Weights of a small mixture-of-experts language model, trained from scratch on English Wikipedia.
Size: width 256, vocabulary 2048.
Training: a variant of SOAP for the experts, 5953 steps.
Below are experts of layer 5 (counted from 0) of a mixture-of-experts language model. Rows are named router (the router's row for the expert), up (a neuron's input weights, with its number), down (a neuron's output weights, with its number) and show model dimensions 96-127. Each number is 500 + 25 x the weight over its row's rms, rounded and kept within 0 to 999. Numbers have three digits each.
After each expert's rows: "gets" lists some tokens that make up at least twice as much of what it gets as of all text. This comes from a sample of Wikipedia text that the model never trained on. Tokens count by the router's weight.

# expert 15
router:529503513533519520468497553478448472499527496530502529504515480471482501524492500452499442502521
up0:474500481498488466538480491504511543450524505495511507490462525532486493520511499509490509470511
down0:514514501506447506523497486539511469465485532473531496473457486514501491480456529496539488462520
up1:476489506491483468519465531485482506468466502473520528508493520487457484527503494502496522509482
down1:482494496499491499473519443500474445530509545508526490546498520491493499537502515484487520526457
up2:509487523485517446530515497538478462456496413518537493468483500530471444435523496498488528492519
down2:480533512507529475479503492466508471491497461547504463510480510499488518502472504482465549516507
up3:501538456530512498487508479498542537505515491484499492488488498480492486468524522524476494487513
down3:507445517478492533507486466495525538490523464502513487520516524494503516524501468522517489450512
up4:465466469504514499472520479492519507472493497469492502498442515549495500529500544509508472516492
down4:509519475470492528487466524569499464501490501482497480518501470531494462539486503501509501498532
up5:509463465567508507498495513497514507511544480450507528545503512430414495505541525501488507526501
down5:534502512508456516501474524485478538491485481511477516504467496483505487513464514517562484493478
up6:466491503529521444516495528542509487456483504454527526510490482527561478517538477512524520518486
down6:492552461512490493481487490483502470468519529493485524484465509541501498540503460542521484498456
up7:515531461507461525490495478473515481494462524497533507478492492500464463490519510499510492466479
down7:463430480466481520481485498502488483511481549504509554478539519506499492521492490490491553503488
up8:498515523524526507508472485508535498463479545471454493534506499468487493543471521514492505457514
down8:522459467467497494484437491529490476516473523535461422476490479506516498542497511480498495487508
up9:480502507503480486492486478503488466492489473482464519475501530474532452485476518527500518447530
down9:495408495484497515514465496499466491490521462498508507511517465512509460502508511455502496524466
gets: "k", "ri", "ur", "y", "d", "n"

# expert 137
router:536501476494500503500492539460480495449480503520519515512508469514478503472511457498471484543483
up0:515482498450489485499493563511501456516488491488525512524494506498563445558515545536487497466506
down0:524482432447507502512469518492522505521486502511526488489505499497505481501489458467483480486520
up1:480522536509511528444506499500491537450490493502480518497487539487530485495535548520510524515512
down1:484486451525512477486506518517546496516489485500482469482524505489494516517508496535508524495482
up2:512465486488467480470490540518526500524523552500439523515442515492530519559491479528483579491451
down2:493489526471495494503502527513513487515478511480515494476494527486501496532506495526477551510495
up3:485518489503519513486525439495501445520546509494509493508578495530494515508504487488495501506496
down3:511479448495462489514519478516515523515520515504546525493474516546481530474492479467509501478519
up4:502519478483515512500496536504544473529532491477490471546545528471450514521491504513473548511484
down4:448528464506499488508541510473512469480512510498533485485482493527485534512519518545499493557533
up5:506479483501503490548475516518507531477505478486484468493498492492467496493531497513491497492476
down5:497528459474505498518502516491506490526447474513492493495528495445479529498514525511511476502469
up6:509495558523512530495449515476492506496529491506498502471466526510495552487503491517501485508551
down6:518475524488487496515528502511503497497513451500476552507446482510484503490491488487505501462476
up7:522527472482478513462479483495503546525499523521500505495524480493448483492506512542446488497512
down7:474538544508476477498533532539504457492513466429514490537512485508499440488485532538442502471503
up8:475491514558514503507540499520522521514480504494465491514521511497458512491513517472503515470495
down8:477533538493462499502516486526500507526510460498483501524512516460485496510516501467519498505485
up9:526517528489503503505489511513519511507503464484486486527544479502479583511458499486503513504494
down9:487521492506530525528513493510441498513526500491455505501553542497481556497507489484501503514491
gets: "t", "un", "in", "la", "ra", "hi"

# expert 34
router:497525512534472491530518499491499503446506478477492466531474524483499520507509513483500505528543
up0:458476485498452484473530502495510499523481468506455513496483564535515458521519513495529471494536
down0:513520497495504504509543507519486505481532436486489487486512502474475520523498483464523502491485
up1:530447501539501507504471509445445464481518514507509568513498472495501508465490541479485466515509
down1:497490566550497497517464477485487453468517536496521485522508508512489510485484549489498550511483
up2:515494474487519477464500526459494499468505527514472509520486477465461476478540464510464537501480
down2:481476528479475507470504478494535508533518476483491505533531483525490516496499521470478521528502
up3:516485516493503501468502503520511494511486549493489537511479536469518540513466462510464544487525
down3:480484507497475513477533511471499532510487516528485497457507490520492531490494479507528524492497
up4:466522456548514474544485509533545521495446490491489486461529523467500494493486526502525543513509
down4:535537491515560465473497520453501499467469504494508518543474516505484514522485479474478514496481
up5:451485534520494446503520544526509482517532513503455504490499470522529505514534502504517509496484
down5:503543540512476519499524542501507529507526491504528507510476468528511463499503467464484466514494
up6:495485518481500527524468529504461522502504488479523448460519491506480486476480493493488503490484
down6:489477520501509482497531501498496514476418514487479519525509456497494535522453500503519516532506
up7:474473519563488552523486527507505500458465448489486512502510534469503508517492466502490514497510
down7:495467494517508527476496497487521538537503518495466470514485493491457480459512463504481491498489
up8:556499485572525493497505515471530508517517532505473462530487526497512467535453515506500488507518
down8:525502485513463486439461497497474470481480499528486526474462529461510485530507481497557496500500
up9:502481502583476528510483455470558495499508496530495468503532503476466514479472530508484506490534
down9:464490515520490492523545504470524547481533498503478511501482509535447525489490499474488505477506
gets: "n", "h", "l", "ar", "er", "r"

# expert 176
router:544471469463477531507516492474485525447539499535477507466515490513545481496491496511480523509508
up0:469512523507516500481508497474478503440465486461504489507495475476472487495489515516539523484525
down0:545475508548489537510455488481510485481525471529525532543474456494472504504475514485501527515471
up1:489521467529522490506494524509509498456509526513528496506493510560498515499498538526522536509498
down1:501504483500484520476530486485489525528503501506493522515546448489517498547513521519491512484525
up2:466573492522490532519514487545486439492513527471467540536482522489523481495499503531544501476447
down2:491503512535484496502485485484478510560493511524466488513476491516530507460536511479456487484480
up3:540505494495483539527481503507516487478462507482524510494456467504506507508530491537537485508503
down3:514502481489468514506465518502458485513510512514535513500503536458489494491466504507502542485518
up4:561477470492524490543481506504522493459435515481523509479517482503519495449540494523475532521479
down4:526482527509504493478527517539467474445503540547476516507519528507459501536471527473478471493528
up5:545490477472456497493505492512501497464547511494505459490523515506509527524477480512497500507467
down5:511447526497524491476473507509492495472535448509484535508426510493496486497530500523476523454526
up6:491508480488493484539503518496517477495496509494515541504513476503498513498540466517484523476498
down6:493540515537485534501542525498529532498465501486532513518509497514501495456510492483455577520544
up7:502476489511523489508470529517504499534507520438473528519517487465464542515489510521523512495517
down7:477458512481522507511459486497470490497461462467486465485504540533505471500560497487529482469459
up8:473523510514520479524482451504524471472508485478515452509498484515487506492507509486471481486560
down8:496508490525506534483533486506481468553494504432516485518513494462508512474563480520490512484511
up9:481514509496491496518517501498531504508522497442447506496514502494490523486485498494526577524492
down9:496485460492495538462447493488469509477490543470497486472494507505484506491527520510516564534486
gets: " de", " De", " la", "en", " su", "\\"

# expert 109
router:484479524530486559467496539491459449509537528486487535460529489517423504516510495459483484481480
up0:508522483508508496490522525510522461491472496522530512499479499503485487488541478521465519500500
down0:483473512490487517547497489544506488514535486466494493484515508487510506488450494496492491511539
up1:517515524474495483512508501489510508477509452521507472518451501490536540507505469507496498494509
down1:504476466514510474485480491507550499501468530478507503468483476521512509526493537507527506490547
up2:525493498475448488465478541502498499514525497480443523478462481544484549512500473500479490436517
down2:483492542505495587455491462481497508498543498513498534495520520495493495501466532528496486499518
up3:494523533513494520512509486506525503496498483476478499513508507495547532470460515507509483497519
down3:471456507493506487486518495500517500487491510497508486508520463507518506478482484510532521535485
up4:485499517495452472489506505520511527485491521462481478466507512488509521442525474511472518516500
down4:502486515455511558529496509524477513506494495535494554467545470537509492530509513496467471505512
up5:493508542492499472500531471534502501480536492486465499529511525494531521483520473499459512476474
down5:479543519525459525501488521457477520528520516466516535489534476504496536516466520477497489503501
up6:521523524454536498498468500569509549482485471447515514528482468500520457516465483505499514498516
down6:511524525527473475453492481483463575516522502501515514534515479545489468477486519488501487500555
up7:480483472443483504492551518497524512510513457473480452507457511531490544482452494494526502520507
down7:521513499537503510567508483533469503491530468475506519519492475518528543489489456483533498474514
up8:476514479517523510500450474496504533503495495494521528487511513488499477521455507529494513511512
down8:517537468488517494497542474467515502494480478565527491491542529458508535503500504509471479505511
up9:484490477496496481525470538524560538502505501458521517485470513495531511463486498521473516519463
down9:469496477504543483510492494513545549518482453498501525524507552496495473501459466518483565494514
gets: " S", " M", " C", " O", " T", " A"

# expert 119
router:540550460523509466485531532503492463541492503501514497479549470540494502536537508479523486524456
up0:474511501500471535491500490449491507534491492496522566449488502502473491477513552522509469448490
down0:498506549426474478522534514526485512528500539456559484498500522457480469491528471470508488487496
up1:482494476538468470479468507514530538489520502504524482475553504505476457493512513502516517498504
down1:521496500507516489519499505471475485524507497504498487519502509478467532544544511505513455505534
up2:469502497529512498489477490496469484485510472494502488479521485478487536472507464494492548468474
down2:474502535484482479488518499518487455468438511479522513504450458521481487488504531497502491491486
up3:533486521524526513512499531489502531525550462515438499506527499514476505473519480511533490463514
down3:497473483513526515499493535483510474525482463500533472519523476517494515497543479500499500505484
up4:508498511496472550539499538511510500478539469524492468458514505492504445455522453498500519513509
down4:504508506518486488474486431499562493514503451495493482496516459513482455508470530499538538527462
up5:508460480519489514504503520500525502492512471493523516462484501531503484507521466518491523512520
down5:551520496531504547482505479510500502539491544478535444463481491495467488499511457485503462476562
up6:504456485501497483522520467524488523482506471486489483511469559481482581523493527505498503509522
down6:442533488497499492508488505471497491510467467505451492504514538487525497465472473502518509509508
up7:499513479540526443450479497502517517525507497475526463461516473463490504515451472505471509531509
down7:486528475514559475503550454524508520483534500493495469463494528509494517513512481467505486506495
up8:494483502493506461509494484496481493465505470578488492500532524480525487500523549515489519523503
down8:506536480479508480528520504538495520511535505478533534472540523507497442526503466482450523540527
up9:525510489555498442528487532485503502514470503507530532513497486497484501498530423495493518524477
down9:464506495521499473428467520489466544520495525532534519500471490552523466504476537496527501479510
gets: "re", "or", "ri", "ar", ".", "n"

# expert 160
router:492517514567516500477523516485519525500471479542472472506517503440426501539495469471506530521541
up0:470546460493506493477494489483523454493497514495472477501485470474485473479495537502481493501542
down0:485527492527481488487546472509495469490487481431484503477469513492519486465488500506531451511480
up1:529474483502495469447480507496504513532482507505478496473491487491498488475520455518475491489464
down1:538494539506495462465490498500451504498525523497474479491522500493481491474484471497533518480480
up2:472509518460483561492509505512506508459518542508457546504498542515515497501489462521483535515500
down2:484492523559481499534505480502479500503485473493484499511529478499502443463473504540470489478500
up3:494488525478504502467444509470548532475510475499521482515492506491525516487501520492500498496474
down3:482517515536526475470488512508509490501505466501529521445495494504503527490515523460506500491531
up4:492557493548492507536472478485501495513504508454505535522502533471492491485503507496514515498509
down4:486479532482517492477503457542494492501502507460472503490488540507488490470479497512508500479526
up5:504484555484488473504459480526504501459483562462511506452505520491495473489479489519510510482493
down5:559518501532493507494504502492514487477511499491460494484494481477533477523527526488518509522518
up6:505474467505486496511479456479469489496531546466475528522491515484494481486465536526500508507523
down6:472485503506540513478470478499471516526528507514471532505473548499493487422495519480517471519560
up7:533513494517466521526497539495549507486481480466495530467493478477518532448500491512501522481480
down7:490513494485489486518520491509533497468518479501450500464492485474483538554475534465526529492507
up8:482534461487488552534480525500478484467484538512512517487470456515519506473518498503458498519475
down8:489515448463508497556487503455475489496482495501459529506488485500547529464495509502476518489511
up9:472502473480521493531518516509444496478519502474517498496551521472529492486497498479509486499528
down9:479480512543484510507524506533486449486511460470489458526468442470508496481521509512534504513513
gets: "s", "k", "c", "z", "d", "w"

# expert 146
router:509461490511468470540509490494515490496491512498486503501497514513519506463484503460478547542545
up0:462495477483437513470495517527445542487570526515464546534503491513478495522506506475487456485492
down0:518478527483524515536499491484487465501524471519492495486526468519513471501520531559518478464514
up1:468492519537505487478499526502517513485543492553506496494509461458520446496488459506474476472461
down1:463528490455481554558502499518509508478475479525476477482497495468503476507514494490499500548490
up2:454476480512506503486505525525486537477549515459540499516512497480489531493549468471443504510470
down2:511480520482540493488520535493503468501515498540506502487523493496541502467462477456522474471520
up3:485513533502525519488470528533473504494509504481469500501508513534497499535513485484559530508461
down3:513513535533490484485501473506516540475492542491508524526490514525508488492448510537490522470537
up4:501516493512471522522440513477517497503497506490499498484474474516491505518488543531498544513492
down4:501514476503484521519517525526475455525501517456523495514532509537503484528500522532507457501465
up5:470492548532432490470494478527510480471496562536526495473492536507473526526470494503518470473486
down5:523508480538551556488499496537528478491494508526482508518488484478480511491494510506495470520511
up6:536532503530502523521484480497502514469543497534518507512492478501494528513471422505457483502474
down6:490482531517482498445506508477478485505542466533499546526530513516473508515522493502463429558531
up7:513485463526536490440531504522515511519511496488503563478515505480508495501512502499497523473478
down7:446527482457455454540494490517493495483488524473532522522512490500522505511437540513512539491479
up8:539518470514506536512482509509505484497468498515479477464505528489482513497489508503449519494515
down8:520537511523530460505523496440431471464479524488473558504512520485517506503493471515535484509487
up9:490512477493506509468452540469518506476494473486498505514520505495481490460491521541517504517531
down9:498482495527539530523535524474501483503553505458480502479554502495478499534518485507521460529512
gets: " ", "-", "'", " (", " de", " in"

# expert 38
router:527493482495532450469490502541459527500477525522535468487471448514491504542480475515540498491536
up0:505492488513496451485493533501495492483500492496522532539506488509503517471523511474471507505524
down0:477484491496481500496552511494494498498483569491470498528498508531513523474487543500498502486526
up1:476551460465504495453479487524482514517498474494521543502511547516476459478503529515447520471545
down1:541514475497510517493511528524511510542574506523463492497520540533520511463550503527525472541468
up2:508481495524538503488488481539508544454506502500475497492475489467452487507491534502474461508473
down2:500521482501526487485460463465479510504460491508485509509531499516523498522509505500465504536461
up3:487499448514486505482519471513517528477502517519509501532497468522458476469496476483477506453475
down3:455478515512486503517480489478497516515502509522502503528512477510520509435474507521548515464491
up4:505508542478502499485502505490516503553490504487454495483514505501520508481480464526512503479533
down4:536501516457488478491487476495413488487464491525510504469541484464467502522501469493456495497498
up5:525515499528508526539479443481514516458476514476508498508480480517478499507527519514472480479494
down5:485476486567481503508449530489543502510506537499540491493482477533489506458521540476490506495472
up6:494506487523519474527480506540486499514523536489479516427505480517499490492524491505527503453491
down6:500503515514523490513460451505478529477468492542496535433532513512509457531482485495479475437496
up7:459466476513490511498493461498522539476480497563482509534530512507518492515463509529479513484505
down7:485492499552481441487477494486503494483475497534501514513495476523524463533430505523495526518493
up8:501510518520549500518521491511526513484432495501503485479474518490495462470496492491484516486564
down8:491475476540545471492525489539507514512537510519542489508470493484526540525467488506500516519537
up9:533530474534517516454494488472533517473468509540497499523559477457530447518478491524515484500536
down9:503531504538498442442535484538488469548487508500494519516477486491482511528469497501508507519527
gets: "par", "duc", "ef", "it", "per", "t"

# expert 12
router:510508515536520498460485493539514545526550531490496482528484496489506530516497512522460499448488
up0:492481502532485476481482521493521486538470474495526471461535529515452483495489540483516482496515
down0:505513459524462478517510505500519535524499499506483492540463497503495506488483497513497466487577
up1:503477477495483477468498534472473514547479526481528513515542534472468502484525533486480521499489
down1:479521520486484518489501516537532497474524534443503451530527464525469521505490504505502488473469
up2:519541490472476503562481460508485491490500492503509510498483525489469450500525564501496502482511
down2:516529555540486461525512480491472517473470553511474501458487508468500431492504480550530509512514
up3:540470504517462453530464505525446514475468481505470496492503457499521490464527484501493538484485
down3:509490519491488483505520499476536563491495486519513509514495540534498486521516509499510493504509
up4:502527482557504513531476517464498465495481501507510469495525513493473471496516497457486511516512
down4:496491488505542552464503469474500535494468527517418480495474464528522515479493478540463505497540
up5:533493527534531553466467539498529524478535488474486544550517478478525523517502452500492489476510
down5:473437492522522483499467521456503493443523507491519517500505482527475513524519455508500458541503
up6:481519495521513522484497463489464451461513512480479523505493543507455476503497486519526511494518
down6:477528503521527476499464481502497455540536487483489476525504484515502486547513508513520489515484
up7:517465577526500490509506480523498507512469460500540498486482526516524520519472483501502496529537
down7:509517484534535552548506455540452513525515540493476507491532521481512511518541474460505537464517
up8:524469534523524498518430547477557484483487497538479473503505479470501493489493532509492499542485
down8:548497497524549493474503471468498477544478519503452522516480516461499506520531482494516567508474
up9:498512470524539519501514469476514494505458514529511515488501512519499441497497494486488513488508
down9:528470504455499494508514480482461514513463509495525550465469503492506465519496450482521534494516
gets: " 1", " 2", " two", " 3", "00", " three"

# expert 26
router:514488453510488468486501517472507497457489479482460508465537473477523489506523456502503481506464
up0:473498505500495498452499527475494497528497513524518499484534491520512484507481506519514463495469
down0:495515515475493486496476497496462491486490517507484521487518464464501468497499505519493546480477
up1:503494514490522496491426539508540510504527494472488493489435512460529486496512512505501521473523
down1:485506529487518509446515479522494492537476487508515509507492506528502484478474573515504470491510
up2:513527484517522461531481484545537517482508489518518514518501525467491495520487497495491529465510
down2:498517500479524477478478528489480515528527498525485510493516441498504511511464537487515470495485
up3:522502500508527509463512506496465568490562531524493487494498480471495513513493527506516490454480
down3:526484505504502494514502478518491496554518478488472474511548475511538516465534541504526494461478
up4:476493518506485502528504473507503487489484458522506509536488515501455492522528493483501519463490
down4:534508528455538495507508481488520466461460465493470535540481475479493482520487493502478546525510
up5:481526521471495531491486510492539530482548517509503482461470487516509524486479494463518466456538
down5:526481536470452511508469496480466491486500512503507451486512505514477499507537514504487542514503
up6:491500501511497493454515486515509497523509498495505481541474468542481561505491493510481506471561
down6:471483497492531508515461522454531536483530538507493518488487509541510514449507537508504502501546
up7:497498503505490492488513522477533514518457538447489516485524521456491495497521510485463506510514
down7:478518501513491487493536544504491463491465423508516455489465531499496500497509490520528521488527
up8:544525497533519499498488503550498485467520472496516496545500496496537533485477459468494478494496
down8:517524496498505509519521503507504514443462511514557519494471507518489514468521530518461494534539
up9:459477484502468535495433505488485494519481517445491540499492509485528491476461507523551502489526
down9:491537476482544494518530516465451436532503476501515485463493464530525496519501493516526505501478
gets: " co", " ca", "p", " football", " a", "cc"

# expert 62
router:506519510469469538502493530487495484498490542496489526543520520496498519485502495477513476538506
up0:466477499483474493481472486479485462490471472493466508497482480486481495499504496457506507481484
down0:461476515482510467486506522518510484520488490436541505493510556497505461516489459475500515494487
up1:506464493521513518484529468521478512448538504525511496507512527497515472475500512516527495499475
down1:474471537515493515507513525519496525497490491510524495478481465499460493523513485490492478545503
up2:508501479500504508502538480507539520513519475489469457511486569501458535496501486524494481475512
down2:502491488505502508515484471449511479493476531541479522489484512495514500531509486468517474553519
up3:479482443485499467480528517533488506507459505479496492496501480491506525536515474490483547507510
down3:478465434500455501491510517469504534561493457516504485438497510543489525522463497471468496494475
up4:527499521504477492432438524521497470516468530475460534510466482498492509461507532528515520459489
down4:533502454456503489496505506496513473509509511458492487484509500506476495518523533545519482482475
up5:514490535494486478486519545562510513464510548512510496483473548540517508506509483491501505488546
down5:487487526469499483496512506501471484470460502540495487524484531496489493488488505531490512486476
up6:488521469494491560442533506483522516471478494453451449484493521495507547514439513521442493490553
down6:453476499466561530495530491468502553498485477522464455519526505505520498502492510459506511450464
up7:536505511511481497464503503502519505513490478484492476490459476523536548502504538466480508490504
down7:471495487527473570518513480465523546543540470498518486455496494528477495487499523516486530545513
up8:563518512493520524500433490469541529491492467519494496517489488512527485482493521500480491508494
down8:418520521549516483503521490473472454516551471485490464531503524506462456504461496523528471505504
up9:482498468526510446489492520482510508468492434504534566491452489572471546486511548472478506481492
down9:491496460515449521508464525431519502444510526485484514511544481469554478546563498503480503509527
gets: " be", " had", " not", " has", " is", " was"

# expert 89
router:484508445536474461477500482508501536459550509461462475511482466564503532534485491496521490491486
up0:437492512520504511536508514483565509546475454524515496494496451509483488514507460520487501553509
down0:499525502480531496515498511473494511515462499489467531501522514475503515504461497475484474545485
up1:478514478487479527477471472500540560500476535495514497485495520500453470492486497490476508498512
down1:515471470486445490471537508457556491458494487479491518513480484500483503483507534517525525517475
up2:521491538495514491506496519480498544513497504423524494477520497492541468515496517519479497473511
down2:484446506498544481491523512509499511534447476516522488468468503529506483487502525518516464525525
up3:507497500542523509452507541475519504471519519518521529532492518508500480498526504495496555482493
down3:487494491515513499513507477485459538517536525509498504513493478511506505513501517462485485539517
up4:509481484502497480534470510450496464499524476514509567461494489516456494497520467493509486537448
down4:539492510514497510495482476487534522533526464462497475456505562494508491518505516537535474508528
up5:514513510483463496525490511494497532474471500526512523455431539491477547515526498507479503516511
down5:519488504516508519495460528529476461487515496523474479542492498513497506476503507499528472489544
up6:546487525532485484526526484525493514523487488483483455490498527490538480467476489514494526469481
down6:517543448530509556503477495544536504514500456518499486493479522532491495468517481475464476503501
up7:504499489489487486501510479511462491504508504499476529491520500516468473483499516525522484464454
down7:512501486533502492499542474506548495473501476472500468528491496450532523490483465504548519531514
up8:510516490491486534510454472475505464483486525537496516502462510511491447516490476508482538508509
down8:517489503515524488508543453507516515526484499512518487509480543499520502462445488497517520476485
up9:508523503463462471479487487486506522490484493520537512486515489495541484479515511508460524512487
down9:480466453500511482494487490481516520511512513536479518485480535509521505515496528528500501451569
gets: ".", "%", "2", "5", " million", ","

# expert 88
router:490487478545484523476467537501472462518528539480515539478535527534434488510486523468464472472512
up0:475499511484476473488507468481479498490499475504484478477489479496542497502522509506525506482528
down0:500528496520451496533538525470514520540504519504502526514491451535532501485454505507499485522547
up1:492512451510503464531416523499520505505502469480475504467540508507503465431517528506514521482461
down1:477479446497504452550452529485538503541500490449505509487504495538466448476505488507452495495455
up2:520515530520480482552500448495512511477478459477509523471487515509533481463483486511484518493479
down2:496470568468506533481487483489506520530465476510458480524499514475518537493488437481497438496498
up3:494518516463478451500501479473483483475514455508478465493499452562512520460516507506547502524454
down3:469468484512500501506481500534500514515537495489514472533530519529483479488501472442534491493524
up4:502510520482495505500506517533504511482494456473484515484510511483509497495497462511520527530538
down4:478491501534495485528481516506512476522546543495519492511471544544464512493471501474487515473513
up5:501512436470495522475500524473508504506479475510498512488514496484503499444493525501485515514513
down5:519502522506479517523493515547435492538511507447527493500507521535482522525506499489491502479496
up6:484492525553489488557513512486522552463507492487517488505490494492506475510481498500459530508492
down6:491536519509525507484494508499514485520515489549506452516497469424521486497520521488523510462480
up7:503509476503485498523477505494515535481474468492487508499449501519527509507501505520526492470517
down7:534497518499495464482502514511504492489485454484467541487516490498498564528508491490505476517470
up8:524485494498512514538509499504502530506484462513530493477514466497458531517491487501502516473519
down8:453496536488462494477498494501511496505462533471489484514502488483490499514548542521483501491512
up9:502507494490456506462477512498518481511513496412518516526514533521525550512477543506478519568502
down9:493472477522516562528492511538490530484547580502500481511498509525533498465516486545522501531471
gets: " C", " S", " T", " P", " A", " F"

# expert 52
router:485478486489471541502498529478460468517508483475463499459500509504540474505497538476512491521489
up0:492481545508506527504498480511522495519506472490486501485516497519498529534467505524505469511518
down0:453512469491481549523533523481512539543481477514495516509494511530524491503502483496481525475511
up1:472514521548535461496463494524514529506500503503536498490471526508516469506496495506478538479472
down1:497497494527526519503443499534479520541543515515507485539477477517523476462528495482507488456466
up2:517499531522537521485489505494516477483503491524531513544503484479482506519517530522534498477485
down2:441496484530526518501549492495481519494513487473502521530481492519489500474476522479536468506475
up3:528527546480484505505488487496513471477447478473518482506480542483477521507473517479433482477493
down3:436468459554561537565507559503530486486486516485511481532489518494529528489515469482474492525460
up4:520517495517479559512475509531518468523458497570495504535518526493503504539525494508523517500461
down4:468470502516490510518453486501481498488550482477523505489503486462511498505528494478530484485507
up5:490499512509501478541456457508521470505504511478513517493505523542460506456494466477503506505522
down5:480544461475506482428508485517523510486508497500529479452516431537479541480473520457507537549552
up6:518495468514515563494533526495480508479515529499504530482520512487484476482510484510490486496474
down6:464479493512504486530505525527486520521467500493505522504513548477515508458481527503537478494567
up7:479471525533530444519511498470517501511473484474498477524455499518460513477468476503482538488533
down7:482478527514490498556585497499503530469515503451539510465509531496503471466479493513558530498479
up8:465481474528499516532518478533494489498506522457514479519504484486471455496491494483476539468490
down8:490510464515533521526506485486479555512529461515526478489476523505454485487515505487492461484511
up9:470469507509470482530468490498522521510505539507502502460511497520513453454528476490483514492506
down9:484472526493461501470452484489512575480532499465529483505488479486524498513508534518522542527515
gets: "s", " f", " b", " ex", "f", "M"

# expert 63
router:520512504506543564534514503496515517475516485484534517492485516499506453520499514472475507526497
up0:507526504529500483560499529496528487497493472492547531476489514485469541468492469507471514494540
down0:513484553547482491507485483472489551519498518505500495530494496485477531494497475502533497487540
up1:529522516503525512485462506486505464452489499529475509514506512475513516445538468510467512488489
down1:487468494459514550531492515489467514488531526517453489509512518455526531492510458484504515539491
up2:460515543524489481514478495454514468512462463484437479479479480521503507511538503509544437455496
down2:519515494535513479442516510488490511489506493537505516503433555495548482478518487485498519529504
up3:524531493530490501530526511521548498483507503473529445470549522490510497495505521496471465537525
down3:498528515515506509522532479523488459470499497518468538448479529459486586520485510451503499520578
up4:491489524506463472473518494545533484519486477543476502501482475513449483505520471500520521529506
down4:490477457515520527492456520518480462486520540512532568464472463489498473537477519482524468511475
up5:498544543450535477507473525497547486528507505478508483463507511467504497476522488522499513490553
down5:498491494497510548464476494524516449508483501481527515476515485516498531530549533532544510463541
up6:492464533481511512512511507500509435522524512504432467559497534482554549469528523509539476504473
down6:494480460508499519544529506486462545503479494480504502503494494499518534486517517524537504460500
up7:510477489528483508500483500526487513512500480464504504494478480501550526469493549514523499507536
down7:494500498474517461522540523493466494498471493497516513499496499517518492505506507514512469506541
up8:546544485474498462497502523535526476477470513518496498479468522495518507494466511506485579501535
down8:457526491466517501481503486571503531525528489523503454469460465521551484495476498509479476526505
up9:569495506501478510482492524501477524502523442502505494519510502476491510490487517510511501467552
down9:495498486470521516493502539503476556475488519492516490537541486478506455506467461510479489463506
gets: " Da", "re", "er", "la", "le", "e"